Below are experts of layer 3 (counted from 0) of a mixture-of-experts language model. Rows are named router (the router's row for the expert), gate (a neuron's input weights, with its number), up (a neuron's input weights, with its number), down (a neuron's output weights, with its number) and show model dimensions 0-191. Each number is 128 + 32 x the weight over its row's rms, rounded and kept within 0 to 255. Numbers have three digits each.
After each expert's rows: "comes after" lists some tokens at least twice as common just before its tokens as in all text. This comes from a sample of Wikipedia text that the model never trained on. Tokens count by the router's weight.

# expert 247
router:067115085108145098113104133095094120135133112150159154115195095133135153138143103109054142087176091063086153173089135098106140138053083061111099133138082150132127128127147118166100093176123142190126086076106143133118110159178118124136144071085096087120141143149114154158067139098134132065148130127121135068153120158168133182120158061142180150068107116170194099115175124111189138131158147129154105147141147171169113106139107168189115171114121063167090090068095139115158131140089149140171140077098147147067139158110151134086106152116166100123133118175160143111106086083154151174
gate0:153162099116098055097086126096179128113140060166113125124149094120147134093171095129080176123183109130095145156127134064185184189099116114108125118159114180115134161176136148151142127162103109116148127123098129089148107109115095154093142091099107113162137144171150051153111125101114071128101114097146165140133130100066121171124110164100157101117096092131110175099119192087197174141129139178141106079134130159140095083164136133076168138118145143149154116090091080090090156124076187126072125137115158109129135168155164143103101124104206182080154115151200161063097182124116180119
up0:132166088103109121135179143114153144081115153095135129098116148147109128075183121082174154137153089097170128127142160169073112134123170173116114144147141098118130096105100126078135107111129119155162169151140147189193100109108116160098148132090176186124096159114179177147122104123173099133068087124106060161086141132128157153115125169109135106159121057134176113108119130082159017109141109119133093086193169113111149150159114121151085132144155154193059142131184151174078100136106107096100125138134125067130056106155124162121147168169168091146105136171031133162131136101165106133
down0:110137148175110132192126114166087091137172119096147107130112155067127124149102206113169180115076127174155175154084124118096086124110138108100169154074134079123165176118116134155134210144149103182109136172164135118109149126117081195141195136121180166183114093116152148156146132175137125083113154161127158112060134118131154091100090122113063161115151125165176105123115092162109169129099142116026101158149099088132136173107129142098155145184194131104097164125114086093119090101096125104148123145163121141089158066080142097110148147123142115182109088114101063148176131108166128152
comes after: " ", " c", " p", " f", " \"", "th"

# expert 12
router:043164159149126083078152117119106138124062147088120162135133139109111115070135129143110124121169156157098059212114189158112132142148078092158163148110127055158109105069157158190164104176155111149105053079163118105095170095096155124131146096125098136126121152177173173157113099125073102135122113140078152082150159088129137180080066144084141083111170127112167134099179131150160133197154133150174139132148133124122143127146105112157122118111115128165098132145118131072137107160093139116135145082129175148110133121187056094080089162171119154152152142111145153136147092106161213134
gate0:154184118136179132175135152196070142114141194156148157178124137142051166136072138114126115115162188131084064128082111141098097103153113149168141072128067104124083161152156132095171078158059159133123162098150152123132145151100143084127155089096224112138150112073110143122123131122089146128153108143111181095147091102140146065102103135129086154073094117140152151168145171150105109135157140161092107132148125092111179145132153145177091082142118082151136079094053154065186132175129112138193145141154179153144105111137106112136142174111166171116120068145118121112098101130143135167
up0:126176067076127097128147126096107129164127131181131182099157097151092128119168162121146136118111121073173110129124119117098075103201097145123104138161093149111094095113149137102112083080175157151148179104113098110091138116065127135082154105191157141124100158091132117160099122119160071148180127101196154115150148107139188116078155134118152105119082125182101086103087131113112133068157073131130067135084139110154068075167104133130196119119112147127201185130123114188163157149113121132099148135145088094173145138143131162147135212160178086151185099186141184081148115101134163123
down0:133102088164135172141179132132093124169131075118153121131101137161127135172115177135142158131118157150162139093095146156174146069118081154120101132189188150122118101094176141122181095106136157169104183132164121079117174068147133136150134106089100121105160119120144091178107170169120159117175114060111136098115098162064166165067133128142098131082162161134098061144116103105132133071098106126137161148093111114117083146101151126163108102144105157212121156093126196109163087093141189139118112127011088146144069157120137171117139104115172131129092110150113112195148090090187138151
comes after: " |", " ", ";", " /", "′", "N"

# expert 217
router:129205088124107117123094071182087155120114029042089193036130123098150095159088134130088120099146116121145122124066148160071099103165145102166129141145074121127149089090098129141146112145140145169137117109145144125130160102161135127215170108134117134119105125121111098122063089146088084128142142127143092074084175157166148149142103097130083110131115155101111147161137097150178148150113136121149171116111156112067105157137166126124122210164143111245116146136092162135101109110074152111128151125133116150114145108091144089142099190137154165125140088122145141087140061121158135097
gate0:081092142126113121144107109162181108055103157121156151146134083132104111111108100129083117218136058176112113155129125109079165133158151115156186127134134123123116122099116116104191174118118101131159079122104152084140152163145128122119190106111112165127097088164106207161098131159139138124153143127134188118135136118118151146093110148111118130056096162078171155095164221178137115144154130206133165140121113118073128125093208091117178137148139128209171103135132092087101131174100133135075053127119114125167113128165071133096128104121115103137098133122116152108146079028150145148
up0:152128155100139098115159111124116184199128062086114119124112132141081104141126066103126188106148151091136126122115126136129135210157097173038136204118145143145097151140039143132156097121143138103123181129116114186150184076137126204121120146126155097110134125094132082120043095111129108103125138138148105143131153139120125133150131103117135160160093066107132142103163133159182127111092140146132147139161146100161098187102138084160091162095117129099095175099148131143146134114144131086167132104120120189041122108132168065082134099094174150111148158117122164163180175160053193159
down0:144114106141117120210163092113145112146100076216117155109124159104143101153097144117125120121158176179156154101113152148073075093187141175121114182154129139155114103118092103147162074111138140191100169105135115155111150159040107093133126133088095139173096126115122110129119134094116115125082125097092149137199161099181134160139134144126072151104103105111107076031109092087095141200110118174168146179094134175121138086111122153152120117137140090085126148099206133113126207140155132110181127130193178127146114136089140102137126132168198137066122147169174145133136135104097133118
comes after: " of", "'", " in", " to", " from", "."

# expert 244
router:109186120177139173067109048153107173175112068115143009155192102134140120102126176102104081135103131123111154191032176088076098093125118091165107141156112121139163118111135136085100131148133088185104130090131154070150162133122128142194084116124142141132103146117165139146141092092071079122122123098161112072100060180140094134117135140135115121041191148127120175080138146141149137129107143111157112138134150106135097147127131112169112109148155127156094127052121178170135121106114141130149158109109064125137120161110150113086110183145123173111157091155103108119142146172159139126
gate0:144159159117111093114131130122136112129116193152118166111105132154144169210161149203143103146209163124120147126137098161135140131094133122097086128157126113111121117082185117108071163126060189117106133095137111098077099107136142122089242109039104117076157104122121145148171138118154157130137148122108127104096108141083143078121107159091127112196115162159118128093162110092120137169129124152119102106060137145074149118131104165123046098157126129096144130142112071115090167096152118113202113107128173122093183072135090148157158187142090126176060143081098160173114128099122126152
up0:064089136162093147170105109142100171102157113168106083205126060133145147052110170126099100159080147145106180138106120186080119097111101112163134095152098161129127127162084089110103119140139090138144161194137153101087173096093085136191077099157155176129158193124108088163137162124097113122110123176174070094124081160115127070082108137133102115137157106119114123103156142119141182082110133118138163176142159104211088114122170073167098156143059146122138131104118156146152143134083137102075142082110115138112134191112117153184141160128102149080100071144098159139157169161113114138
down0:145108126161160105145154157129103159116103101131162022169122144153180096099113116094150127138073114129100113114139096154125152124147123150144113114183122111106198100150115091092212194146136106130111107125155119125133128078113132116100034059156144147128162165153111162165201132121142099163109172115168101159110108169159086084121107145140170092087177110131110130086097134155120139171135191141157166141166119133123103140119238093163111145130131168121086135061059133129173106140133148170112152108084126131160102185162172114107141082167084133089148113157156098082097155173160140092
comes after: " was", " is", " it", " he", " which", " It"

# expert 147
router:125136089119107125074171046157135163171070101085158147175167142071134120163146131150132069098148099096127073207079138099117144089132097103141113091102124164080115082111097156145069124219109170112104088133161105134107121102105146165131148147125096067148132125155134143115132100134089143059182062154087090120129139131182144114108133149150151145063114158169130080159098107086148120150141056145171130144170126145101117131152159141140081135133100135129062105135111124133134095151151146133126143110213125120061085094100153090121150117124139122184162148152135153112124086090196194165
gate0:145156095121100137100146053112158127082139175083151198169124081117130109115182173124126107130126198081174097126159157126093119185062131181146123133138094167079142123174136146144132199155121162125108115154124109158111061072121071130069079118098095126121153111119155130185108141174110171135168151169125134162134109109130068049128124079138106131106173110139156120175118153105079113116068118132137140119171122089137085094210213135175150155176171081111075129142084160138132107134138140090104170161129117101122090158120137103100095138131084156137130100132097111123071119072133153121
up0:199140035131111144140139156127115082138126133079091118137105140137135110121157111192116045145085129143127207116148121161113129179098119107156174163155124101171114133094129111108128178115155131112103088085105133174134142144132115120104175119089156153137122100182127114166101145142163116047146167068113173158116203155120079101103060137165120224055179163162137090148131100094121073139086188132132116099093134121152153177091156169167087168157095114111113143119121126128125108129130119156164071128118106143086102110111145143126108107122111076103150126181152066185147141185143101151
down0:124087136092059106125144079106165129125126145149139142145136116128150186154098110153200130104141106157131132076019074075110069148085160125076123121118107077102135127102148022115078158134177142099094149164136161111105112189135185095126111095114159126168091125147060108100117158096110081129165131144132104172167064130123104102134135204092140141069125165146153097145155078145107090144181196165032121134107140113097147083132153120132127162108140142126123146138088102156136108122164100121098135096129101101133085149151082103135093172162152103153132145131088169101108098124153141089
comes after: " ", " re", " con", "–", " \"", "e"

# expert 135
router:110145105170159124172125092188128142164051133058123135134144143122132108089134112048153102098154160121149065218101207116104091132115104072153159085072131135100142106116128159156140107164163120173065092089157135069137146070147183118159142133072111108107118139190195149152123133125123113109104132175122094091101161124127103144111089171118142103119140141102173090088124136178155163217170184148171137146150119150077145165155151129142115120146098071126097145120162172081100125153108123135130179100158161160120116152159095108055123149182137165181142146130130152140122110120123177127
gate0:082154109130130122027123099138143087160050156146083171140122138069116108099095145136152131177169138117138136165134109140128104110107137127098116101123108164135067107072148099175154144078205106136168116071146057100160154133104136145185175177094114160115135142087152135131084140156130184137062146127117162146158086164094119116111131103121168104119123081138126143134154188150091141110131091048126124129126152149178152100152173137154132082119121173195075120166148115103123124122143161075184152119103131139119125068123098186182080126093129194185147077117156100159149151147076167130
up0:081160124104137100151126117057127192167158127152161147180121102159150083146093173103130087058064156091112120091147125114135121202104106134106123110108127137206151191126113124123164167100052109157097104141096114146136104121096077112126087127115131130131094071137117117183182067122082159172139107155101170100133095124123122166096192107048114124115091165124128070129161145052141114142137113200129175150152121053130145115137145144133124168141096156122129139149103107151153113137161135157162109189149146139155176119143206132111143106122104116153152101089107091149095091177155131212
down0:064105145162119075180069156157116137104134110149152108072149123088174102078082144121088161154124170163107101102060086098125068132124154121133167091125129133110125134150128167119062136146148110113136128137118106133155076095084164206151118136101098148162093095145117107165195139109123116111088100088123096137048116168111108127087194126134148190144123173060155131118150078147111117127095144069116083168101151162063174113115103158188132137131140092142125188102125095171175164113104184090110135112162132171162111179122120127119140130133157032185158171110153106134157103142158135122
comes after: " |", " ", ";", " /", " –", " September"

# expert 48
router:113215084128131113097137072125086106108082065034128171065131152079143101157094135133126104102146101115139132128037162123054136141096156101143142153131094072127177123111107104160099127156155149171110116083163169086108174130143097130210167107135113141139097115128108100165093096172082126077118136113118114126072144151120155095155108105114115125117092130123147147167090122132162154162113098138134160116088114091073104182144159118165113165160156157239072094113123125098126088104099154150135175140078120117133174110137104091140060171139151138109150087086122119168085101124148148099
gate0:137176157110109140144165092105062096154134111179116116232132146108118178157182098146188136077142148154139096169135135123101137099159173100130142171161170036122120081146126106100129168093101115140114166194100134127152198111119150075115125127063137155175142150114114115126119152157100119087146123099187091174131131097118105156129133075151112139112167085135140088185157156113133137145130128116117129132105047049116077185129129126122159141153113119145128165099158053112128104111154154088080139144105149136092092150132121113136055071164163095110164146129119189189081101170118157104
up0:106080144133164150149082121141135132102167145169052160116118176162067113078086114135083116147202083147107124115077132127093072131156094151112196133096138220090200107149123171098141137102204109105119146135154117135128139111144133159125134121136070167137136093140184140100185143143137094165096090167129108147120112124094133144124116162075129120188133172106093165134146119136185156114123103124110126172162176151167182076124082135187122108091113164181145113119080067105123125137112146120149141073109101144211121191096142095107135162063086138129120115097138149090176121126102106079
down0:114103067109096140124103178121109149114173160145102209097181103170096078088125125107082145156160087075102123153107173147086160140086070157107117114077137128089199119138108077093155093179128156076124130076123151116119054070137129202097151105155152106093174101160155189124104114122089161115129120087081071131069108113130130095070145124102153134152134109131112175147167122161126132090154117095135118126110174185057124096148091175079099073099119158099094154135121190112146152123131137134143124150178126132146156097134130106122206124125145200167089116109150121134130122067133105141
comes after: " of", "'", ".", " the", " and", ","

# expert 243
router:095171123156135122060154097142091177180082074096166028115175104116085109116107175083057088114108144111095149192072159115065133128135150120145144155167117137155174099063119161132132142129107118175049120134106148092147137149144149059136127142122095161123151179162165135135136077106098117105149075140146086078119074182152103154107140145098120107050178138140186182085113124180125128158153130111145110145100145086154072202190134126159109133136105126130098142077149164148169142070114155141142172128136095154130133156139123135086114156100127176141139094113103079145116120118137125125
gate0:129068108129107074136129095183068157100127169151124121164151174083092051107128138082136107047147094175060126143146081104207200155161185169135122166072099107093180129103113136139095105137075109164106110104139118083126150174118078166106118098162135159086089110120105137146102114108116181145188114151140087151201111121154139139123202120122172116181166114143148144154115117167171087130124102196101122141135108066149107130141093140130146146174124140161127161118094142183104119108137172127050171162134124182100147139121134094115111139144116110102086158099133085110150101161113089105
up0:153110080147090167133128157163038091115125154086183110087088108064089118092150131131054170099141133164108132116122141154142248139218109105092129113112083123101159103118162131126143186100148189112175128142129101133139186163103154147142123110131158111126118070153083140102096047123119126158137084138144116146129150122090174165082179158144207122143100079117143130106097152113145161158087184095109145098157131123155119124101096130149076129113115148151162190135123125138152157148155120114088072129109174131086102130115135113133095185156110162171096092155097143096123077194151137131
down0:148179167119097182143094119135150062131179167119115160098148071115160066166130184068079148083097075116064080113114132145084152112143143157107083089100130165100163113086156105128086154115114115123143095116117137139138111165144117087136157150149159152130122139129179113185141145152081128145099176163101152081182116134155156105084156151141138098153122149128155174109178154133141098153070115157179099083081099161140151137178189081169109123154120112094097154135215163111136187149124191155114133084095080123127112106155143057084151125102112060151164080087104105096125117161107109082
comes after: " was", " is", " he", " He", " It", " it"

# expert 171
router:079232140154138126081111071204114146143099075149129024130180116134132102135148216100087098118148150115102123181032171085072104118114132098157076149141103138150141123066118140161115164160083118189099101080150153115127148147112161137152151146144114166108142159127150102155147094128124125139149116071132109082137120197132117163136155155121071093118135115089142184081130142148133119143142120136143088128103186128119083150125139125099107122111160094126120123077146152153128131095123127118164211108152104133133153137138105088035102220123127163147131116123104125169106097127155144160
gate0:106102133136121163100106123144132081080137091146085098118180140119116171092108101095116082087090175172164107165121138129182090152204095140153114126131133090136135123085085139134173164104177114135122113139192159104123118134084104125125144135121123047150138135109174161163148065150121093151161135092138104095159180168144096095136138084134147082098148104104113139179139103103198163107118200083133098147102107177103105097191098097118102152115110170128155088044171166174160087158134109105149089075161141104128168137096121083207148196068135123072157150129152127134119094188117144122
up0:117071135145128173160130134193096159126147095144142112147171069137080108066095058087106117068111155125164115138130130150107123058145040139165106116141144107119113108113080136153133160138126109114145096175129163157074132128090135140118119101165132116126115113063157114116101164109101101090127084139179121124112145145175169131114095069135179105092151177114056114106146096051117169148162194106131101051086171126163119121179171149106162133190170136169123098096193172116200132148140122148173126110126097165122108121129124096114135181103196142142149075172097127146152131168161139100
down0:108129164139066112119109120120153094148153132101133176099137185131135165159170125115108092125158105124111132120067116131150124208093138080060140087087078179165118108137151142127072121114111143173103140087099108157144084108139143118087136099130138132120128144181105138103126121114108168054084082126081205095155115058124125156142178146165136210151133116126125143154107122189121095151122122111131128168169075109165099161116099130119112145162143096094090167204141092127115134084031126141138095192082144144163123098144098191084100085147085113185098163101185117125124167102076150157
comes after: ".", ",", " which", " it", " that", "s"

# expert 137
router:067173129137110133118159072128163123151080130132095141162129123155166138135138134065078081120142127102071100149064163134106095114124069138120146132108139109127144114094111174099152136156078081145089136116162130137145150211129083154124160109142082101159114159139145160146071116113098084117189134084149128090144128123146076133152117175022166150090093072106144113115141153171192081141179116170154196093122074119120146154110165153149086168109114085131061152165130155061170138158097185123131130127099168110100102095119126068105110133099127083191164100165129143081143115108151106168
gate0:086136126176099131115171155138146098151200138151124142126108106171144170152122124129061080029132095119102071132199160107098120116136157164157203183172108088096103111106094138125175138178124126119132098070114157187109088131155032115133146150101119094128133146140170146147123147113078094086157120091112125105124159081080092179081125132097120105078124082160158157158104133132137077109134182130127123146173136054105109101090175141098109070092103150153140121103114131164130135193129129139169176113101125138145096035154131143147112115161139101119155126140173108131092079194117137116
up0:135109131125137183149148149157187160123111098123134132148144110209096109132123131144038104150136161152132115117118103109144134107099149108100146180172136133096118133194159110085156094095081114113125113079144086130110141108121111143205183114109225129130148157144141117135122166089143126142135077159129079082159144104196156140109167155075078149165200105128165122149139182146147107140097149169080137148105050112164179154133163149139106051126087147127151083148115118072159138115139083167101094114094156150176121125051112112115116106080127196188152113113133094136135114140103088056
down0:131118121169110099146140121099194181157149139185071115090148080086106065114087148123079132141108143167087158099083126107144048092166169100137119135138155095104080120093148112157151166112101107116165113142062198156111130204124146135128120102158134122155154151092144153128146102150091137163168138134106095069139159179167099168121078125089128122123122152169116149149147149107093156127091142115121097139149183152147137104139208121070068180075123179142079095096134140173190187185104094136165164105165166118109153160101190114138111107131090118126122067095138149092141094086132072121
comes after: "\n", "0", " |", "3", "6", "4"

# expert 214
router:113136123097151114156124079160116161154062109115134157094152130083145147170151143145115150088115131152142087166072160133110102140107116049162115173135084099086132136162151186090143082202167075105130131100132132162074174105131150150154162143106152115135109124151159113185125088210119136137099122057107138108100068162143183147155100157135130154146137061063205134089181114131160127117176100159137164123101145095168103151169111199113128128133112089102112124159133147098131156159138121191131118109160109100123107130146142122069076158088151161173129077190174154160139127088214107132
gate0:133128170102103082081209120126113054181106125187140179124117159128138143111097106065113131155108135184137111185070149192141134196149154126168143203131146154080113144114179139139126105144114084121116132147138089117157124065071103095062136122127093127121125114139125203124104097060110157113121103141138098130153201164120143115109129112106128160161191123114134091124054097111121118158146087146147126181157164167142206094117159091143107112113131099132171151169152125112096082094103088137120167127190150151183152173093057158140161131095119151168123128106119094154077156124152156124
up0:116148115132161176123142150125084162164090147103102114119155150122141092074119095147145066204162117165160146117163107165145134089064060131093195079097120145163129076114114097121133128032132178093150117093114124130144159172119160164155124152152130138116112162071112113135147167140093102183071150151184122121131125139121122128104104093110133132152106116119098106171086153164088090170158100102137047192139114113145154197138137126139104091062099127144122099109127136124173087127149124101152112074145062076194097085135159144149137062115186198194119119128142112110125121117133127060
down0:138161141123112107113158152182150181110130117082139124117159146080177137118154129127131124166116137133149115126101159114114151113095167136136160130119135136095114092120120085168120074071120171099122068103094196148165125147077197185136196142153156113132155122105096170116121130063098120129086141115118146122105098098046095108106183112059154122051145084132158139150170173128085147151163197113129066060117142166108086139160075108107064069088093132164113138107105138098148142109097127161149144112106115131167182077164123147102133160137169049139139194127202154141165130148116122178
comes after: " the", " in", " his", " United", " this", "th"

# expert 4
router:119173065103153121085113138138048127123145055074174167183138108150148100160137128105127151074118123102110139145115152130034107109045053114118126150160132114111073126077115169145100092152149116164097118147111143099096175129157124192168125192120150094108123127107118112158068089203119120102096144132172141158146131148096089145119138168107131130113126110049125160156168123098161195164079096130142193135147101147119110153155070167119111114159179154159116106160137158106153182149087133174131121095116158145160138088125103143125152140123113111087159085149116145150108042109174161173
gate0:128138139106109142095129151161066111141185124156124194113117139107126095153124155070138070101080128155152127172134099106134159131087072177128137108182098125179151133153155138136108069086149165094128120136088151119132137164165162183124121153067138110122114096165099099139033131163070138130062106144141110165121171168110067129147104158170136052096190106159110152136161114088158151169086140103142133133100091089113150138141128117114141120198156158106128123176152127149109202134129115092058097091061123128166084111114152166122177106140164160119096177133140125170144118159228097116
up0:102132146114122097130186090140205126156141090090155150099110116052191133140110136040114138143108183141128120092118107146134131107170135142189142148136105076175158190144185089143145175154184094108085187124079127106129117121076130114131079092190074140135157092122122125095083160115114128085103140118126136062120160181124114145134124117130141148140182135135157097084143113135073125125119102178126143219159104109152174121143111110095108094086105122157132137149181160158156104100028103124128180136145139158094149166098157085105085151113135145125183133084148139085094168092078141088
down0:100153113061076151132156150119133184163151124219137144143151138128163195143100120172121136099177119068166170126159134116186141096106132113123108130130183100103148131106118127090129133126119174090124141060174105130114102059150097144105168078101078103113159141154146148149078106101105127161183176155120162165143103142117138095081059117159159148086143108145189154147157077154113074103153123112171146164089199094152161122132150116159155118101079067139067122125090156111145101125082130155094085074133043151103138146122093147124138127139092207156173156152159144167136115080111135111
comes after: "\n", " such", " known", " Synonyms", " Genus", " name"

# expert 120
router:141152104112133125173102069138114176124152095149124155115212121054165119177140208143124200112215132143129100177076169182151118109156108072199117142101053156100110122132115149118162091197143111180107129085170131153112120124125132093164172132181137126142137133136111122150150097136106078136148128105143143050121143151176135149131101154134085134121136046072141155071153107134140162102153075100149119144107136083140153145112110167073138150114156088124084095126144146145113133098116138104109143109155144141079100132108173126085062131134133125133140074180152131211089137117159107070
gate0:111079138130088092149101082137165118122156096135131162092136105131140178122126119133133176118130127112182146102133123155143121064108155130199102108139098181143130158203102132123209091136170136142095157138081084128112141094089120123155064116205122125176166124066154132102094133150117047118160115122165170107121122110177165176122069066119119176106154101170176141090162121182160129065095121108137150120143088138143132098059145122120148122145094129084122085112151134169142111103120185174110083151125105175087064122070126147110135147136081145142081063150146122141088144186163119058
up0:104196086068149115103122156108155082103105134205127081130110116164065070178140212165115098129160155120107133090163135125136146160204135113085125107142113151176140080064123129131091132128134136138109155073145110142148130165106117148143173171117095105086132095127077074127209101130149180150080142144054125094145124183085114120125144171187071069166089132134141115089132125139086106136131106123121117097090170185113097134137123108090093147110122125106104171113133075160079167072153045112138162114137138129154172090135104102070136146095164128129141132069087138143165103126096130134
down0:173071113147118183159163142137147110123149137087100176167111163123185168087123064113114186147119094176191161110106119139152146110091173115150111125155144135097123098192119157106217115108158061138122092162127118169149111133104094119161083092144158147098169131158126176103106179135158091111125162122166117105153085117133149067123094080133202178138172104106116136115106193112130141114130101074124138130119131053154140111121138128108152136094107104167108094112120123129137109163033152099061067148140112117150034170143131156165115098134133142129145117219151100155091092158137121105
comes after: " the", " his", " her", " their", " this", "ing"

# expert 66
router:111139131176134095137121074192076128137079054072142172025110128125151075124085113146079117115111076140103072137008115086087124093138132086145145144155077097116168123147136146124116129120117102119124159129093139146112124102140151148208162142135127130132101170134165104118018090167137137135150109136166098124107119083165124159114156074114131116112136117084168136146119114129194177142190159115142184098119120146141124152097115171141140181109116118248125134122152141116131099103094170157163132098173078154106113153147128109106142139164129154175127109129146128115123106126139187142
gate0:117107109132107107121118129121131124150145072151125193119065117177115147106086089133122171165151081159091058089106112106137123137123104210098119066131114163077124109166166151153154076086083114149114105118182088136148149080137159106134171101219107133114106159079134120160099087198123111145173152111154121178117126139120077157167158078099112119130131100080153125142128136152142057090168119120137161115159167171189132126120127161154092055159139184162161144154185055123134096153121164134095123144157134154111111101092128152149138174148124067099128150113068155099182088101132099191
up0:095114131165152141135184083121147203097118100141122134146174090091100121098111123075153119155081147153136125085111109104097198093170091119132109077205152131167123169121105122156144101131124165126164091140144137110091098156146143135142135116095115090186130118137067155093112140152117105177107133154089087218088084136104207159052125109118139125083119169116171167112142088203092067137101136135138157081141167126113126083106162151152139098123147083113134129111163185085157147120155128077112096092118130115206083173097060116103110152130177131139134148108137039136168123115097141091
down0:154116161163124126092109105202111147145114097133140215156090175055163127155067100093187099191133094143094112084112123137063098111117127160172153159103181135175140122152132121126156200167164093115070125137129120118107143148100111129192126132108187100117151106091054129090107170116180117153149096168102112147085095116179076145080138179164136071119123093122150110175104113119126153113185127137152164165151116122152137096106141115142092119122185143150151123105126185130105166104113178166166155077113159141118083148144128100147083129121191059155109170099070121095114164158131108098
comes after: " in", " of", " on", " from", " In", " into"

# expert 79
router:043194094117113092103119112104136107154047087093105126154123121126131123138092132103108123137190165137104110158079143170086075101100109083125133127108122089140153106096139157129150132212118094146098153101183154129142117193101132139125172122140077105182095207162172163140111099149122110111146112102143094097126165109122100203162125124067136119111063071122089101076121136185153132110149134111155150103159122162113158166148110190135142117143139078139065144176145142089165108152088169089154135071130192137113067126131143147068150129109182090192143151171146161104148105099143117164
gate1:142139124139079160092143120095184082074150109144141146166183082110132086168151130121120122107047169112124150146152189097128083134077109147082124152152163143075121177101154107192104104106162074125183113128137221065125065139141150127116133124093083127129133107088176123106125190168183123115148160166131104067110107113106106132150162111191130172122139137117105157119105073125115070147096147128118160158229099138103087149107088167115144129122171126121153095184177175160138101122113095139134055138136104120103171132151095164118092082095139121106098175176130100115165126105150137165
up1:081114101106127148136111155086081132101117130110171109178172140139093141116118156116143181122119169175153107152201118109112125125171129125145173113172132194113135153117134145097162086207134125181151109157105132113107113058187123169079084102064064157147095139146158145147119117142137076178183140128093079161117184127136085167193060110088155106101164175161112054114090167103123100151121115146093103124146132077114077094137182117112098146079150157135080154151118137084074123059148136163128101191126141170122149136078126117173082140184104120138142113123133125137111073124115181125
down1:158121078152111165096101113147136217128109087111173135085094124132126108138095116140126123146155111153064114123160089154134107144110094159122128134146116187119111144128146130154123037095096154131119136151111158133140205091118104192073181173082133146139123134147096166149114158152111222169151105179149096169113135097159161208163117115135110168145225119131071150095171068093093169148128142180196111106104139104146099122129098138119160120125125185164100140121119128131072099148158119181187111168108104123160105114148153105116124193125075135130074089164113089157148130153103162083
comes after: "0", "3", "4", "5", "6", "7"

# expert 145
router:121137112165137099108146084157098144140145105014079166068106085118164122113143163130102113115087159161110073167026134105100098108109100086171101106058122096140165134098138139121146123115126109186093111094096164139101138074151148082146155158209088148168091141138179108140074128120105078149161129107091169139090131105139126129177145149137153124132138121082128091126146100151110134161192111121147171091131106164112072141119161142144167147204138161189111116130144140139102151167098181130164124090122126126082094148134131118128077159137180165222125097116139180146154153161099176140
gate0:171185055170154131167140083141124191160093148121117140105088143095152125100162159161072102154116179199127074161096169165133104117147153155133145106124128145115149127127134102119137169132123154077136124093133126154131095109106064080135118119150112112127083140102182051109121093089121125155061167117067186174094142168154123128117146134131144178112121173122137123174092086142145136156153108134109166128100107102140124149057079139135121206095143118211092118166139082132089110095093078113102128189146142077109109100108163154091082118176168217188110132138126154114105176153101131105
up0:132115078130166121140097101153109160113141100217121133171135147125090083121145089107132138152166107109112178129116122171132167077089105113177168147117122084145076139105167136120149084181108156075130136138125154107152075190107073124127051151109112077122135155112137088143118167159147115150116109148133075173096065174134095091105102126133104144149154097123150181089128094112074133117154146139166137214147095129099143149182139176178095121065128174113117039189177158079134114041209112174158144132136120132150164133141151166187101119099128098097114147126118159090132150101129124116
down0:126142146101103153101139122095111203122100151123118186154109123102096139106160141117157137144157134179195101141052152163173183119201124173070111139126153144125132129117110118146126081130094143052119110125130145143137167101112128100106117116077096105151111133157110129125096130134089133092053138095060100143131128148134111123146135093122220150140087123054128126085102157137196096081108165148141126168114186135138048119175108161142135174168135048076057200160095108195154121109117101086114084128138151108148182117133102087093166115144153103121153132158121145062127096111161113140
comes after: " at", " for", " the", " in", " during", " of"

# expert 81
router:109155116187129129133116097124123174096153054014104117099153150127152109124095173129097096116117109144085094122043156097054143107077161094183156183143152103123163137116102113180122124181159087116088108137168217108129167208101102167222160093126116151105047141117136114152098101167117130093106077124151109158114151108148132137133163133107113144067138092119109145183098164117176176157147149121142137127107126094095110152116154108176108133142129162218106128102120162115086135123119146151144135090086113131118133146110067081142129122121133140138128148114153101149095063099124161107
gate0:157131156129174095092097113172169148135138075163096118104085068160173112126186154167131141151090163104107121140127145119170140168124112135108127166131182076152142167127152140139113131124067050105077118212081153104159116129166144146148166161144145114100097132189123081104141103179201165136078076129167105157114133150142112092062135112147189147130160123086106066092162092119145094141159132102114153127148182121144147170107153134171106129147132171174158211065100091140205137093172128131112100135096092081085101107135094161082119081135119166131112169139159166132094105091131137106
up0:100071194105133102119141151158116152148093052151142100086107150094129081159154131130149155126118048056183130175191117131108138187153127146167076162101177149162184102100108118111142099209150141119148114113169138196067134130180174098122163167134128153077117145137164126100122121095160075093167121133123058100172161178129106134122149118129108124143073110126155152108108114113096115126168140113137157132134117175118142098143100084105170086172098126152118081149125161124121103183125105088190154116055079100148088161147107121120106156093119138125142177096075185110149115131101084191
down0:123130151168096089077102124118068101105119095123211152158112102094065139169097050166076101078169109113153196176106140120115161133121181107081163101124133166136107065134120154112122081140112107111095120107159132159176105120128164135087128119103163105091124108147115151172132135154127195097080088155140157089112150113144156114106169128082103177131146110152131114132099144117127049089095123140130079168140150133086089137155089079153093120160114143173112060088118115124118097118110122150219089096028108199154129109140075141138156136180130128106115131099163149187127142147084126100
comes after: " is", "'", " as", " a", ",", " of"